Experts of a small language model.
Size: 10 layers, vocabulary 22468.
Experts: 32 SwiGLU neurons an expert, 8 picks a token, a sigmoid router.
Training: a variant of Muon for the experts, 3799 steps.
Below are experts of layer 7 (counted from 0) of a mixture-of-experts language model. Rows are named router (the router's row for the expert), gate (a neuron's input weights, with its number), up (a neuron's input weights, with its number), down (a neuron's output weights, with its number) and show model dimensions 0-255. Each number is 128 + 32 x the weight over its row's rms, rounded and kept within 0 to 255.
Before each expert's rows: a language model's description of what the expert responds to; "comes before" lists some tokens at least twice as common just after its tokens as in all text. This comes from a sample of Wikipedia text that the model never trained on. Tokens count by the router's weight.

# expert 61
Description: Single digits opening a number, rank or year in tables and numbered lists, after a bar, dash or line break, such as 1834, 2020.
comes before: " | ", " |", "; ", ".", "–", ", "
router [103 145 134 155 104 149 133 114 114  95 109 113 126 165 153  97 191 140 138 177  83 145  83 163 153  74 192 130  85 146 107 143 164  95 139 153 143 138 145 129 175  96 157 125 144 134 166 117 161 107  98 141 166 158  91 126  89 162 129 125 111 181 168 149 139 114  75 145  81 121 116 120 150 111 172 119  90 134 147 124 130  92  93 163 107 139 107 130 102  94 155  99 121 101 111 168 118 124 156 108 155  80 156 141  85 193 170 135 153 177  82 130  86 136  83 120 147 132  87 123 122 111 148 171  93 142 121 100  85 137 103 132 102 125  98  78 190 116 118 174 145 121 146 152 105 156  91 125  95 179 119  80 155 164 152  92  57 145 154 174 144 151 140 126 166 152  84 153 210 117 123 147  83  93 156 133 138 136 127 147 167 171 174 128 166 138 156  15 139  96 191 130 119 114 134 121 137 126 100 126  99 110 101 101 140 175 134 182  43 131 123 168 145 136 126 190  86  90 101 156  81  62 144 113 166 144 139 159 112 113  88 112 201 137 132 200 138  96  64 126 130  49 134 102 199 155 137 119 112 151  67 110 104 135 207 138]
gate2 [125 144 125 168 100 137 150  94 199 157 176 123 161 183 134 135 154 124 145 132 109  94  71 110 167 108 147 109 119 187 172  83 133  76  98 108 190 121 117 100 105 130 161  82 130 186 212  97 162 128 193 118 122 137 179 127 139 104 105 149 185 110 132 145 112 162 116  76 130 154  74 139  97 111 129 162 120 135 133 158 148  91 124 177 145 136  83 138 118 125 153 126 138  99 145 147  99 156  66 122 122 133 132  31 125 133 141 105 129  60 140 148 130 165 129 163 105 111 164 102  92 168  95 104 136  88 120  94 155 138 103 136 165 140 132 129 126 118 138 143  94 135 126 151 128 102 174 137 148  85 111 138 154 175 134 131 138  84 177 177 120  97 182 144 175  91 173  86  92 169  59 124  95 124  94 109  76 162 173 172 183 129  44 129 118  84  94 105 168 109 149 139 120 148 222 164 164 114 152 153 153  54 144 128 125 128 140 134 137 168 133 137 133  90 176 147 140  81 187 117 141 126 116 127  99  90 135 105 151 106 109 144 127  98 118  80 153 145  80 128 211 149 157  86 142 200 159  87 181 154 163  85 124  88 100 165]
up2 [ 81 137  93 109 218  86 116 146 124 135 113 137 119  62  72 151  47 117 115 132 155 170 163 156 122 178 133 165 147  97 118 172 110 151 125  88  64 129 144 127  80 107 108 124 109  38  72 124  93 154  99 126 132 112  45  94 126  68 198 113 151 106 127 171 168 119 141 121 123 110 164 128 149 161 112 113 105 163  91 121 129 123 154 140 144 134 140 137 127  56 109 133 139 180 151 122 160  65  98 105  94 155 140 196 154 193 109  81 125 177  42 136 158 101 121  67 110 144 116 154 154 134 180 127 114 150  81 152  88 132 137 146 105 160 105 159 110 136 121 166 116 116 101  88 160 171 109 156 125 137 176  89 118  76 120 123 125 140 131 131 141 125  90 130  79 126  85 191 120 128 177 126 167  88 147 112 171 131 150  96  98  83 182 104  86 203  91 122  76  94  97 139 130 110  73 119 101 133  88 142 121 145  52 143 159 173 105 112 149 131 146 119 128 195  96 120 127 133  85 131 139 119 151 154 112 203  95 144 122 133 171 143 108 172 170 134 149  91 152 139 113 139 141 150  99 100 133 143 124  91 138 131 136 190 183 143]
down2 [174  44 111 244  69  82 111 143 156 126 119 170 112 171 172 199 163 175 156 120 147 138 139 160 146 141 147 117 112  90 137 136 133 123 131 174 132 115 139 114 162 133 126  84 116 138 158 125 123 114  92 145 144 123  88 110 132  64 166  88 122 109 199 209 110 131 141 144 162 123 108 146 192 158 165 150 110 164 138 152 128 159  95 161 117 162 147  81  73 138 139 142 118 149 131 165 134 159 167 131  84 123 109  82 122 104 113 142 122 101  64  89 152  86 123  83 128 107  89 159 148 148 128  60 201 131  98 100  88  89 117 134 114 106  80 117  97 110 106 137  86 142 155 137 153  75 119 152  91 152 121  65 107  55 115 153 162 127  80  98 125 139 123 184 123 152 136 111 104 117 147  99 130 163 124 145 170 109 166  56 133 111 106 145  80  98  36 125 119 136 201  73 161 118 108 129 145  97 116 166 151 138 124 121 131 103 143 158  50 122 158 173 123 112 118 131 120 136  85 185  81 127  70 125 146 121 160 117 122  93 155 164  81 164 124 149 143 191 105 167 130 157 160 125 127 146  76 148  63 129 158 164 120 132 142 138]
gate3 [ 99  90 106 146  88  64 107 144  99  91  62 147 136 128 113 136 133 158 121 139 108 155  81 159 138 172 129  50 121 105 142 120  83  67 172 148 121  84  91 100 120 109 187 136 134 142 150 161 183 139 155 151 132 134 123 139 116 146 110 124  60  81 119 143 116 117 144 128 122 128 141 155 113 106 151 123 140 163 167 143 142 120  81 146  98 141 128  98 139  84 151 126 100 100  96 137 166 139 181 169 120 158 166 153  88  72 121 111 149 163 146 122  98 142 191 158 144 134 170 120 146 131 121 141 178 144 188 116 196  81 156 143 103 118 144  81 149  99 122 139  98 123 138 154 100 150 136  89 104 132 118 117 153 117 160 196 216 135  96  74  87 200 140 156 110 118 120 121 171  58  82 139 108 186 144 119 143 101 148 165 129 145  87 159 112 122 125 104 157 138 143 149  81 180 112 160 132 120  69 168  92  90  90 116 176 168 139 191 135  64 172 160 108 150 103 115 109 157 119 197  81 151 192 137 181 168  93 107 227 127 104 125 123  99 128  81 164 155 127 196 139  79 198  77 130 127  74 139 114 163 111 102 129 140 154 126]
up3 [130 180 102 142 120 176 155  92 100 107 186 175 102  79  97  77 142 210 122 144 142 159 125 147  99 155 175 159 218 140 162 125 155 159 106  96 152  80  71 144 111 127 133 190 158 117  67 114  94 124 182 134  91 136 122 113  77  83  82 163  50 117 235 133  89 136  92 113 108 135 147 144 133 107 105 153 165  99 161 119 176 178 149 128 129 156 105  84  83 115 111 133 127 133 127 119 146 125 132 123 112 140 161 128 108 114 113 131 108 135 196 194 101 100  89 104 167 167 159 189  47  93 124 158  97 184  93 141 155  77 141 120 138  94 132 179 137 139 108 116 132 110 149 115 144  94 127 155  77 112 119  96 165 153 134 104 133 155 103 134 113 175 134 152 158 124 122 172 132  97 126 180 106 111 113 173 174 159 129  61 124 124  90  94 181  73 145 138 124  90  91  92  76  93 116 128 115 102 116 186 117 108 149 116 144 155 153 103 173 111 175 122 173 119 110 177 102 149 205 126 141 145 167  96 127  79 175  98 123 132 140 135 136 155 118 129 143  96 143 129 121  77 131  80 124 152  64 147 123 119 180 156 188 148 131 141]
down3 [174 157 108 127 118 143 115 112 124 120 134 166 143 165  64 136  62 123 134  76 153 134 131 119 113 111  92 158 138 171  80 156 139 140 153 118 115 133  95 155 105 133 118 124  43 102 127 151  81  92 106  87  79  79 141 190 145 118 157 116 154 151  69 128 149 153  94 171 152 206 181 147 172 164 157 141 140 148 153  90  95 186  91 156 195  85 104 150  91 129 118 184 166 150 120  99 159  97 113 116 108 156 127 117  92 113  90 101 101 106 124 180  87 164 127  84 184 130 133 153 165 169 113 165 145 137 174 143 184 140 140 139 143 106 139 110 112 169 122  93  70 134 129 122  89 183 113 109 108 112 168 152 110  64  94 160 122 128 115 141  86  81 144 169 128 106  77 109 106 140 163 134 139 152 100 147 196 189 118 103 134  87 121 117  74  98 149 101 150  79  89 123  67 135 127 128 128 162 157 170 184 165 143 192  94 136 116 100 139 126 110 189  99 149 124 156 102 168 117 107 113 153  89 181  91 187 113 106  96 146 150 134 131 136 126 103  97 128 149  88  84 159 153 199  99 179  58  99 141 105  38 164 107 152 102 111]
gate4 [141 137 143  81 112  87 117  96 160  89 131 118 105 121 180 127 102 150 172 103 177 134  89 119 122 182 106 165 128 177 146 117 158 130 109 113 145 188  90 158 108 115 154 113  97 154  98 170 151 157 118 112  78  84 103 147 170 170 135 114 190 101 110 100 153 103  94 119 120 142 138 101 159  37  87 128 146 131 140 153  93  95 149 111 185 105 110  60  65 118 172 144 117 119  77  53 106 111 140 161 135  58 141  70  63 136 149 119  74 161 193 145  68 146 156 120 199 167 119 158  85 110 126 163 140 117 137 161 189 115 121  87 109 144 193 132 114 108 110 165 112 129 186 146 111 136 147 118 165 135  95 160  87 114 132 116 133 152 103 155 193 148 110 164 104 188 128 139 121 145  97 130 118 163 151 134  84 123 192 132 128 144 160 113 137  96  74  98 176 117  81 126 108 114 161 123  76  72 128 184 167 130 100 117 154  94  79  79 165 111 129  92  82 169  98 132  59 121 102 131 116 126 140 109 151 133  89 110 124 140 120  98 112 118  90 111 195 135 139 131 108 156 120 188 146  94 113  69 113 108  83 119  62  85  72 113]
up4 [111  97 160 110  96 136 161  67 163 126  95 171 107  49 120 157 125 131  84 154 156 163  99  92 123 154  90 180  68 177 148 142 172  93 105 101 143 175  90 146 122 163 118 150 134 101 126  82 179 175 108  93 100 149 129 111 122 167  71 143 150 152 120 143 121  99  85  73  95 129  76  78 123  99 123 150 184 185 136  76  86  75 115 127 165 162  95  97 147 161 187 153 140 138 146  90  98  77 152 148 137 116 107 130 119 133 149 127 113  57 135 133  99 135 109 119 120  99 117 153  74 111 110 105 113 161 109  92 167 127  80 117 120 128 100 175 118  81 142 123  97 158 129 126  98  69  98 102 166 109 145 111 127 123 130 123 120 138 183 162 167 148  64 101 126 155 183 137  83 175 109 110 114  49 161 174  85 132 172 140  97 129 140 147 154 100  98  77 139 104 132  90 154 156 117  75  94  79 129 131 217 164  99 112 122 152 101 143 142  94  84 151 122 161 110 149  95 170  88 124 100  63 110 108 152  76  97 123 100 119 144 123 123  94   5  79 131  97 132 103 130 126 105 133 171 118 154 140 102  96  93 100 119 128 198 126]
down4 [140  98 143 110  96 159 139  72 112 153 133 120 158 125  59  48 180 126  82 190 145 109  78 111 132 144 148 141 112 170  89 119 138 118 135 179 158  78 164 124 175  94 149 168 109 120  75 107 172 139  76 102 119  74 131 150 123 115 168 135 147 179 149 163 138  45 193 146 163 141 173 142 154 106 162  64 116 137 109 143 101 176 185  88 106 123 136 153 133 126 187 168 150 154 131 143 134 169 132  88  93 126 127 140 160 181  93 161 165 127 171 184 145 127 123 130 124 153 107 105 171  75 149 121 113 200 225 161 142 138 127 119 193 128 159 120 109 159 172 148 116 109 141 136 166 126  90 180 120 145  81  49 149 151 115 158 150  77  92 163 174 109 140 115  99 130 152 180 146 146 179 143  88 100 150  44  84 143 123 113 168 121 170  73 127 131 158  77 116 121 199 168 147 100 184 135 134 167 174 168 120 116 132 134 140  93 185 124  96  96 146 158 143 128 159 107 110 152  98 117 144 112  69 136 166 160 131 135 122 124  63 123 101 133 113 168  85 124 115 113 117 100  73 106 112 141 118 125 105 116 102 153 134 134 140 126]
gate5 [ 91  97 100 156 152 145 110 135 125 139 144 123 159  98  93 173  73 156 137 140 124 137 115 118  91 127 101 201 105 130  90 119 105 138 116 180 161 125 132 119 151 176 154  71 127 186 143 121 126 155  97 165 116 111  57 105  68 181 163 147 107 171  89 127 125  37  93 128 155 108  97  60 115 151  95 142  89 198 106 132  57 150 144 157 147 169 161 126 193 105 127 135 177 114  86 133 174  75  67 139 105 131 132 131  94 124  82 170 156  99 170 149  97 127 126  79 146  83 121 152 117 166 121  61 180 148 120 131 101 156 176 141  84 120 123 131 140  98 185 137  96 161 131 141 114 127  93 136 159 142  77 140 155  69 145 127 110 115 163  80 118 140 156 130 159 182 132 140 129 124 127 169 133  75 136 116 131  89 161  64 121 105 142 119 131 112 176 119 126 164 131 115 101 184 134 137 145  81  72 124 150 124 167 201 166 125 212 130 122 125 160 156 115  99 164  95  72 104 155  85 124 176  64 112 130 167 113 148  64 157 125 159 114 178  93 132  83 127 137 118  90 171 133 122 163 110  42 131 142 160 122  75 104 127 109 117]
up5 [102 166 124  96 149 168 103 143 118 160 111 114 164 127 121 127 136 108 169  81  87 208 134  38 111 115 104 105 131 131 123  96 117 137  53  94  87 145  86 134 155 155 120 145 143 121 106 154  98 155 169 101 122 153 160 132 176 102  97  94 135  53 101 126 126 106 122  97 116 157  95 163  71 154 162  88 143 152 114 105 194 163  92 145  96  82 124 214 100 107 149 182 110 170 196 143 123 203 142 128 167  99  85  93 132 147 152 171 104 162 133 141 120 120 124 100  96 164 105 146 165 174 108 114 103 141 157  93 121 100  63 131 121 136 167  93 108 196 112 159 180 134 120 186 156 105 137  89  79  66 169 146 121 137 102 113 184  88 102 168 141 142 125 137 160 134 104 177 118  82 154 111 134 123 148 164 155 134  96 121 129 116 176 155 115 124 128 124 164  72  84 123 140 108 142 103 129 156 121 126 138 141 169  90  81  97 146 122 153 146  98  84 164 148 151 149 129 165  94 131  87 130 144  91 104 180 150  73  85 107  85 130 153  88  43  72 124 127 203  95 162 113 176  93 127 122 158  32 140 120 135 143 136 140 125  95]
down5 [ 85 102 166 163 174 127 135 151 156 111 135 143 133 134 116 160 164 133 135 118  44  96 118  96 122  95 116  66 171 152 145 127  87 114 127 108 167  97  78 133 208 140 124 138 119 134  79 145 121 119 116 168 184 181 183 136 164 115  81 131  85 113 109  80 158  86  96 144 126 227 134 117 156 176 184 113 233 141  70  97 113 123 159 124 183 113 147 156 155 120 118 109 171 156 155 112 102 115 138 101 109 127 189 167 111 120 134  72 150 107 151 119 119 155 127 146 155  84 119 127 183 160 170 124 140 127  86 161 143 138 127 140 157 128 139 117 113  65 119 137 122  99 216 118 106 152 129 108 118 137  95 121 121  98  73 111 122  70 128 157 118 110  92  82 162 117 115 136 106 138  95 120 107  79 120 125 113 186 154  77  84 105 133 154 105 136 108 159 130 138 149  65 132  87  96 129 129 157 119 109 127 111  81 144 132  79 105 117 144 143  70 117 145  63  96 140 103 178 107 166 115  79 123  79 152 116 104  98 121 103 132 160 137 130 138 112 125  74 213  91 160  93 164 120 145  27 116 119 112 137 198  88 102  89 166  74]
gate6 [ 74 118 107 129 148 111 104 152 138 114  19  97 100 143 178  89 118 124  81 147 109 113 142 139 100 142 144 115 181 140  65  80 150 135  87  93  89 175  96 115 118 175 139 115 139 166 113 140 132 153 132 120 154 132 113 114  90 162 168 110 158  54 112 123 128  97 100 168 120 166 114 134 112 126 187 132 107  81 139 141 114 135 138 105 100 128 142  64 141 114 138  98  95 141 154 127 153 138 128 142  97 115 184 127 146 208  81 148 142  90  58  87 110  87  89 142  96 135  82 105 154 137 149  57  98 100 114 113 153  62 118 107 164 118 161 106 155  97 106 128 106 121 147 144 190  81 107 218 166 110 101 103 192 138 130 199 123 162 109 161 186 155 134 143 156 127 151  56 107 112  67 185 205  93 138  84 143 119 113 151 144  64 147  86 111 133 125 114 106  98 150 134  94 130 145 126 134 117 172 147 159 111 121 162 149 119 139 140  93 145  78 100 160 156 109 104 132 114  78  98 175 110  85 111 160 165 113 101 154 172  95 163 148 143 119  72 134  98 182 129 175 169  93  79 108  95 135  76 182 142 138 173 165 150 162 159]
up6 [153 140 146 168 117 173 176 124 118 137 180 171 173 107 101 189  73 162 162 105 147 176  89 106  75  97 121 111  95  68 175 166 137 163 166 133 200 100 114 183 138 106  61 138 133 139 168 117 118 134 106  97 141  91 121 173 130  76 111 114 126 185 128 132 125 158 118 113 162 139 166 134 112 117  84  93 141 185 136  98 148 113  81 136 189 158 143 184 103 122 141 133 100 160  49 148 116 159 124 105  98 145 102 119 184  55 188 157 150 143 155 210  84 106 135 125 164 127 134 153 134 131  90 175 135 133 144 170 140 180 146 170 115 138 118 126 144 186 137  91 160 104 106 111 116 136 160 154 109 166 123 118  89  92 137 132 137 116 166  92 136 136 109 146 133 150 154 217 105 117 117 102 109 114 144 118 107  62  96 117 100 151  99 185 155 157 170 201 185 146 132 148 173 146 104  83 139 127 149  70 132 189  93  78 117 143 108 108 129 148 149 144  53 130 135 116  62 109 166 137  52 165 118 127 125  93  99 186 122 156 131 118  94 110 117 161 156 167 167 161  99 125 166 149 168 105  84 140 107 106 138 118 180 150 106 111]
down6 [127 156 225 152 130 145 121 133  85  91 111 105 119  72 137 117 120 123 135 101  83 114 145 105  81 116 134 112 158 117  60 139 160 118 181 121  94  86 150 146  85 172 119 133 128 119  77 127  86 162 142  75 143 153 112 146  77 110 123  96 113 161 109 162 139 109 143 190 111 169 122 145 125  93 103 131 112 181 123  96 110 127 173 153 136 151 122  97  71 102 165 183 129  41 112 124 152 168 141 180 105 141 108 153 184 129  77 179 150  83 105 110 172 121 141 130  84 127  83 103 127 208  55 114 150 147 171 154 126  70 113  88 135 121 105  95 107 135  92 150 171 155 119  80  66 148 124 167 145 150 106 142 144 185 113  87 138 144  79 188 107 125 102 104 145 127 113 117 115 119 161 190  66  94 131 152 155 118 129 119 143 140  80 112 142 144 113 143 123 131  59 155  92 165 125 210 171 131 129 138 155 126  75  80 142 180 130 216 127 170 102 111 111 101 110 123 125 102 156 178 209  98  87  73 144 130 172  92 138 134 131 191 126 126 147 130 101 169 166 128 135 174 170  73 120 146 129  98 118  79 144 112 118 157 126 129]
gate7 [113 157 199  89 159 130 101 130 120 155 139  86 143 118 108 152 112 162 151 113  87  92 156  84 118 115 116 104 119  90 142 131 134 121 163 165  67  97  86  34 100 142 154 120  77 159 152  97 168 137 122  72 119 177 138  91 169 175 171 233 161 130 143 160 129 107 197 140 156  78  84 111  94 116  73 143 162 120 133 111 158 124 102  99 149 169 128 111 116 163 126 138 134 136 172 146 201 121 167 144 126 127 106  79 138  61 153 161  99 110 150 107 135  96 136 110 124 135 119 179  81  68  87 136 164  86 126  76 123 136  95 119 128  74 160 135 120 140  91  65 106 104 119 150 107 105  80 127 132 118 171 116 134 159 113 121 179 144 153 156 149 138 154 208 127 110 104 127 139 135 127 110 189  91 122 180 145 156 114 117 110 105  73  83 132 127 182 210 138 143 117 109 129  86  69  89 112 118 155  99 136 129 165 138 120 139 114 149 201 107 117 129 149 101 130  78 114 119 178  84 100 114  98 153 132 166 112 144  99 141 100 120 181 149 152 150 197 120 176 176 166 134 193 106 179  71 114  76 150 117 111 135 145 115 113 192]
up7 [132 138 145 128 140  99 121 155 138 173 110  72 122 111 107 144 128 111  93 199 160  62  88 189 163 116 176 157 136 128 159 118 129 156 119 156 146 132 105 183 134 136 135 150 155 143  83  89 116 142 171 127 145 141 130 194 126 145 104 112  81 143 135 133 131  58 119  42 121  78 140 133 152 111 119 122  64  66  95 141 150 115  76 110 101 170  76  57 150 103 150 114  67 105 148 178 111 111 113 136 190 118 162  82 129  84 171 134 124 197  51 148  82 136 120 160 157 102  76  50 147 150 144 176 134 116 169 133 110 151  46  81 120 117 134 120 101  86 128 162 129 125 133 129 149 125 108 151 110 128 147  88  92 139 167 102 150 116 100 123  89 117 186 127 131 139 131 158 202 166 119 150 116  56 102 103 160 116 153 100  93 105 150  95 154 136 145  91  72 160 159 125 109 194 125  77 120 136 106  84 107  82  93 138 117 137 113 122 112 184 167 122 174 121  86 119 138 146  89 119  80 118 112 118 177 145  31 148 123 128 125 106 126 167  90 174 144 174 145 181 165 121 139 144 103 119 132 113 167 128  96 189 138 104  81 122]
down7 [ 98 105  91 143 138 144 114 166 169 105 179 121 125 141 146  46 119 128 154 165  87 132 101 160 183  86 117 218 132 134 138 101 139  90 110  72  96 126 157 146 159 124 140 113 125 110  98 102 141  76 160 131 135 111 116 129 123  86 131 168 161 169 156  97 100  99 102 186 158 119  69 176 137 148 104 150  85 117 126  82  84 151  95 160  93 190 177 118 147 152 124 135 161  84 141 125  89 139 182 102 124 158 143 127 125 143 124 198 128  91 106 136 159 118 116 106 184 107 118 178 155 143 123 164  87 146 135  72  82 102  53 111  70 107 104 111 109 128 172 190  75 132 169 121 118 146 156 123  93 150 130  89 135 154 156 119  92 176 164 161 162 170 114  79 156 134  88 129 146  79  64 146 144 109  99 126 117 113 147 125 152 160 179  72 129 150 108 132 107  65 138 171 175 181 138 131 150 191 147 126 192 172 104 141  91 140 111 111 123  79  85 113  64 140 124  81  65 114  89 205 107 111 155 178 123 108 112 138 107 137 109  95 149 119  82 173 108 163  77 137 135 141 111 151 187 129 163  54 103 107 105 121 151 113  99 125]
gate8 [126 193 156 127 149 159 106 124 174 116 100 123 119 164 111 152  99  85 153 178  76 163  70 131 143 163 136 141 136 108  65 137 139 123 147  81 104 104 144 156 111 116 115 135 112 112 138 134 163  82 108  77 155 149 127  90 142 147 163 154 106  97 126 138 111 106  85 106 140 107  99 142  90 105 143 108 169  86 131 136 103 122 142 117  86 115  96 113 157 156 128  94  67 127 189 125 118 141  71  74 147 159  71  75 119  85 148  97 119 116 157 103  98 187 159 105 136 153  94 136 156 143 112  62 120 133 112 125 153 114 111 139 133 143  63 166 162 115 107 210 151 100 142 147 153 164 169  98 126 104 113 126  93 106 127 152 150 124 135 133  56 118 109 158 107 182 132 118 165 116 136 101 141 163  99 141  97 115 127  79 165  75 171 102 113 183  72  77 211 113 193 142 123 198  70 121 107 119 129 149  95  86 123 121 103 119 124  86 185  76  89 124  82 138 185 172  99  85 136 114 163  94 127  71  70 144 181  79 104 137 159 113 141 175  98 136 113 131 181 202  98 113  96 193  58 157  94  78 135 159 130 127 108 164 160 178]
up8 [119 148 185 194  90 160 141 114 113 153 143 122 113 122 127 177 120 113 161 169  97 193  98 110 133 160 131 133  94 153  70 108 123 144 114 124 119  98 168 168 102 140 145 126  82 116 138 133 165  73 120  70 114 127  64  69 134 124 151 125 156 146 153 183  71 123  89 106 137 112  85 115  74  88 121 142 194 104 121 125 113 100 150 152 161 141  93  96 131 169 155 113  96  84 119 104 157 154 114  99 104 183  55  73  98  80 121 116 155 113 128 134 128 160 199 120 177 154  99 121 149 129 123 102 126 159 104 119 112 112 111 139 150 140 112 167 116  96 146 169 110 125  89 165 149 154 163 135 144 122  66 114 119 133 117 174 142 118 100 102  81  98 143 169 146 140 110 142 179 105 138 140 144 153 154 168 125 108 121  84 201 108 133 117  88 150  83  82 181  99 168 113 117 176 104 125 108 106 150 139 143 133 132 142  38 161 149 131 188  89  91 104 140 149 145 128  89 129 138 135 185  90 160 145  70 184 195 144  71 164 167  64 117 208 149 122  78 161 162 184  63 158  81 153  92 146  91 117 171 193 129 176 140 156 121  94]
down8 [117  93  79 154 135 146  99  78 120 163 108  50 133  76 132  65 124 102  74 124 118 143 136 154 134  83 136 136 111 155  84 136 128 175 116 152  98 188 145  97 183 168 132 101 125 103 102 184 107 111 104 145 136 152 126 115 134 130 124 188 125 126 114 134  98 126 189 126 129 124 199 150 164 154 162  93  50 123  77 111 151  94 131 109 166 123  66  72 127 145 105 126 171 142 115 186 104 101  63 127  77 100 159 114 111 146  73 124  59  97 166 161 167 129 136  88 130 141 141 168 123 123 130 120 179 163 108 172 132  68 103  60  88 121 156 107 103 167 151  97 168  87 129 141 176 154 108 103 139 163 113 161 141 129 152 136 198 126 170 166 172 159 134 109 184 121  66 129 136 100  79 139 110 110 101 132 124  66 146  82 114 175 142 127 128 151  88 178 155 136 139  94 112 116 180 127 133  65  85 127 146 124 102 150 122 118 134 143 171 160 165 184 153 146 105 154 146  74 109 124 141 219 164 103 125 179  96 146 153 114 146  88 145 133 119 163 108 120 118 165  88 192 155  74 174 156 136  90 104 171  82 124 148  95 147 148]
gate9 [136 143 155  82  91 161  56 143 155 173 128 166 161 135 109 121 106 138 108 136 127 173 175 178 110  97 129 115  91 105 168 128  98 133 102 149 130 144 104 161 166 155  65  87 115 122 180 128 123  86 148 124 161 101 104 103 174 164 129 174 133 120 220 125 152 123  89 165 109 138 106 144 128 133 115 128 127 174 151 126 104  94 120 169 100 125 166 151 110 118 103 116 138  88 175 141 119 189 121 165 115  83  96 166  84 157 151 121 118 193 101 153 164 151 150 182 151 104 103 132 102 166 153 139 151 139 138 175 163 164 104 133 106 179 141 117 177 200  91  62 128 151  48 119 157  78 124 150 142 108 123 141 129 157 182 116 118  85 144 127 136 129 106 127 136 109 131 148 158 104 136 214 196 137  86 104 108  92 161 119 186  85 115 125 135 128 155  33 127 136  71 128  87 108  59 138  66 133 113  71 118 165 101 124 108 128 213  98 117  87 105 138 121 145 133 142  83 117 131 152 141 125 148 122 103  59 161 109 135 113  88 149 178 134 130  90 140 127 152 126 159 132 221 137 144 142 128  85 233 100 145 162 110 131 105 111]
up9 [151 155  74 213 136  96 166 145 108 120 169 141 124 151  92 120 148 115 154 134 152 124  73 102  94 183 110 140 150 147  94 119 105 162 157 127 101 150 141 119 125 102 164 146 154 109 111 125 152 172 127 117  99 189 186 254 121 101 136 103 125 156  56 120 171 163 139 100 148 137 107  94  74 137 130 148 149 120 108 115 157 152 121 112 140 134  50 115 130  98 159 120  95 133  93 144 131  87 120 130 119 135 180  81 149  88 159 106 120  94 156  86 128 152 105  86 114 164 143  83 151 129 111 115  96 133  92  97  88  90 144 157 139  75 143 138  96  88 203 202 140  72 165 101  24 125 121 102 156 135 137 121  79 136  88 164 122 128 116 115 146  96  92 105 130 135 128 129 105 143 148  94  99 150 163 162 157 147 128 132  86 166 125 134 131 155  71 177 116 126 143  98 169 142 197 100 195 124 125 163 139  70 150 138 144 122  45 133 131 125 138 110 124 169 116 118 145 121 125  83 127 164  39 124 112 173 154  95 168 165 153 158  88 133 127 206  95  79 172 134 101 113  78  93 105 140  99 138  58 144 142  88 114 106 102 162]
down9 [122 130 173 163 139 119 129 176 191 135  94 150 129 122 132 164 127 118 132 164  98 119 127 134 139 144 127 158 147  99 181 162 133 157 127 113 136  99 108 133 182  73  69 168  98 110 116 157 145  83 172 162  73 133 197 106 131 120 124 137 100 175 123 136  92  95 208 169 128 133  96 116 144 104 164 112 113 112 119  86 135 114 142  65 127 120 153 177  74 134  99 111 187 136 116 155 136 100 180 102 161 155 149  99 156 144 107  67  80 157 164  64 164 163 145 120  90 149 142 116 101 136 132 137  68 168 161 103  89 133 112 142  91 107 157 122  84 129 100  43 153  84  83 205 108 199  81 109 158 113 223 125  80 200 124 140 154 173  89 126 173 160  79 121 163  97  91 113 100 108 177 140 132 119 151 177  91 141 120 103 155 114 116 156 153 148  84  90  78 143 151  95 123 143 104 134 150  75 118 135 130  96 107 135 125 158 119 151 158 118 149 153 106 173  97  89 183 183 115  97  81 133 123 133 163 111 106 126 134 114  98 169 185  96 101 137 138 105 181  87 128 127  57 168 107 141 119 146 141 115 114 195 196 143 136 164]
gate10 [138  81 143 121  95 195 142 125 167 156  84 179 116 118 182 137 128  81 122 154 162 138 109 131 114 179 200  98  80 115  89 158 169  84 156 201 122  83 144 115 132 115 186 109  59 124 131 110 133 121 148 163 111  86  99 157  82 136 106 161 156 125 118 141 105 137 160 113 107 166  95 134 128 118 106  78 147 117 112 177  58 104 165 102 178  97 142 135 120 141 107 109 112 107 129  99 118 109 184 115 123 193 130  95 174 145  85 190 128  86  59 113 167 130 139  88 116 138 137 127 168 157 137 104 109 151 178  86 133 190 145 170 156 204 121 164 126  93  82 122 105 114 111 175 127 137 115  72  97 118 134 138 121 155 163 146  81 142  83 198 126 100 136 127  69 190 119  78 162 116 137 125 119 169 145  98 141 103 106 143 149 142  93 132 100 129 190 122 136 163  88 132 108 111 133  46 126 107 138 169 205  92 168 162 139 139 191 154 151  99 115 160  99 128 119 102  60 143 101  83 129  82  85 126 171 129 147 112 130  65  71 106 162 132 128 173  57 127 149 183  95 134 116 160 148 174 165 125 148 128 118 146 133 122 102 105]
up10 [133  89 110 122 137 130 151 173 155 106 182 132 125 128 103 116 158 167 121 149 224  79 118 108 168 168  92 176 148 145 181 100 139  92 148 157 135  98 136 135 142 136  63 152 107 132 165  86 141 107 132 181  88  62 109 127 105  99 170 175 172  92 114 122 126 151 146 125 109 133  71 128 170 116 182 115  98 176 112 134 115 144 115 127 180 138 129 124  87 152 114 152 100 177  89 136 147  95 128 137 141 119 101 103  72 180 116 147 138 132 149 127  97 156  66 142 137 132  72 122 195  96 182 155 159 118 156 132 119 127 159 144 120 180 174 109 123  93 129 142 146 120 117 191 142 111 123 125  97  75 150 198 151  71 170 144  82 128 132  73  96 141 161 126 172 114  90 174 134 118 153  99 120 157 107  88  96 142 172  79  93 210 134 117 174 129 154  84 152 140  57 129 112 109 150 102  99  95 119 191 176  87 105 150 114 125 129 173 184  77 176 190 135 162 136  86  78 141 142 104 155 137  93 137 158 116 111 137  68 156  90 122 103 124 120 146 119 174 148 130  90 164  97 127  99 195 113  64  81 153 126 178  88 193 111 116]
down10 [132 149  71  88 139 155 155 108 164 125 150 145 130 123 118 117 113  86 124 118 127 110 113 142 122 174  91  83  99 151 124  96  59 134  66 105 137 132 129 132 117  98 163  47 120 137 108 125 116 134 141 100  82 149 156  73 107 100 146 128  76 178 113 120 219  73 222 183 115 158 138  97 139 111 135 157  78  89 174 114 157 134 151 133 150 131 178  59 119 132 113 164 144 169  98  69  91  89 131 135 157 132 180 151 115 110 105 136  98 129 159 112 163 118 116 111 133 100  68 130  73 102 172 141 122 109  58  96 178 138 140 119 135  73  73 125 110 110 115 115 127 181 101  74 160 110  82 133  85 140 116 114 175 131  78  46 138 117 174 126 117 124 158 162 123 165 168  71 108 155 101 133 161 115 111 104 140 101  75 140 131 142 161 154  88 124 146 130 109 143  80  83 139 128 146 174  81 211 107 122 158 155  96 154 125 151 132  65 108 133 116 153 119 115 111 101 184 186 103 164  93 104 109 107 160 141 159 154 161 147 111 166 118 171 182 167  69  89 114 198 137 133 177  94 112 109 186 162 155 129 115 153  95 122  92 149]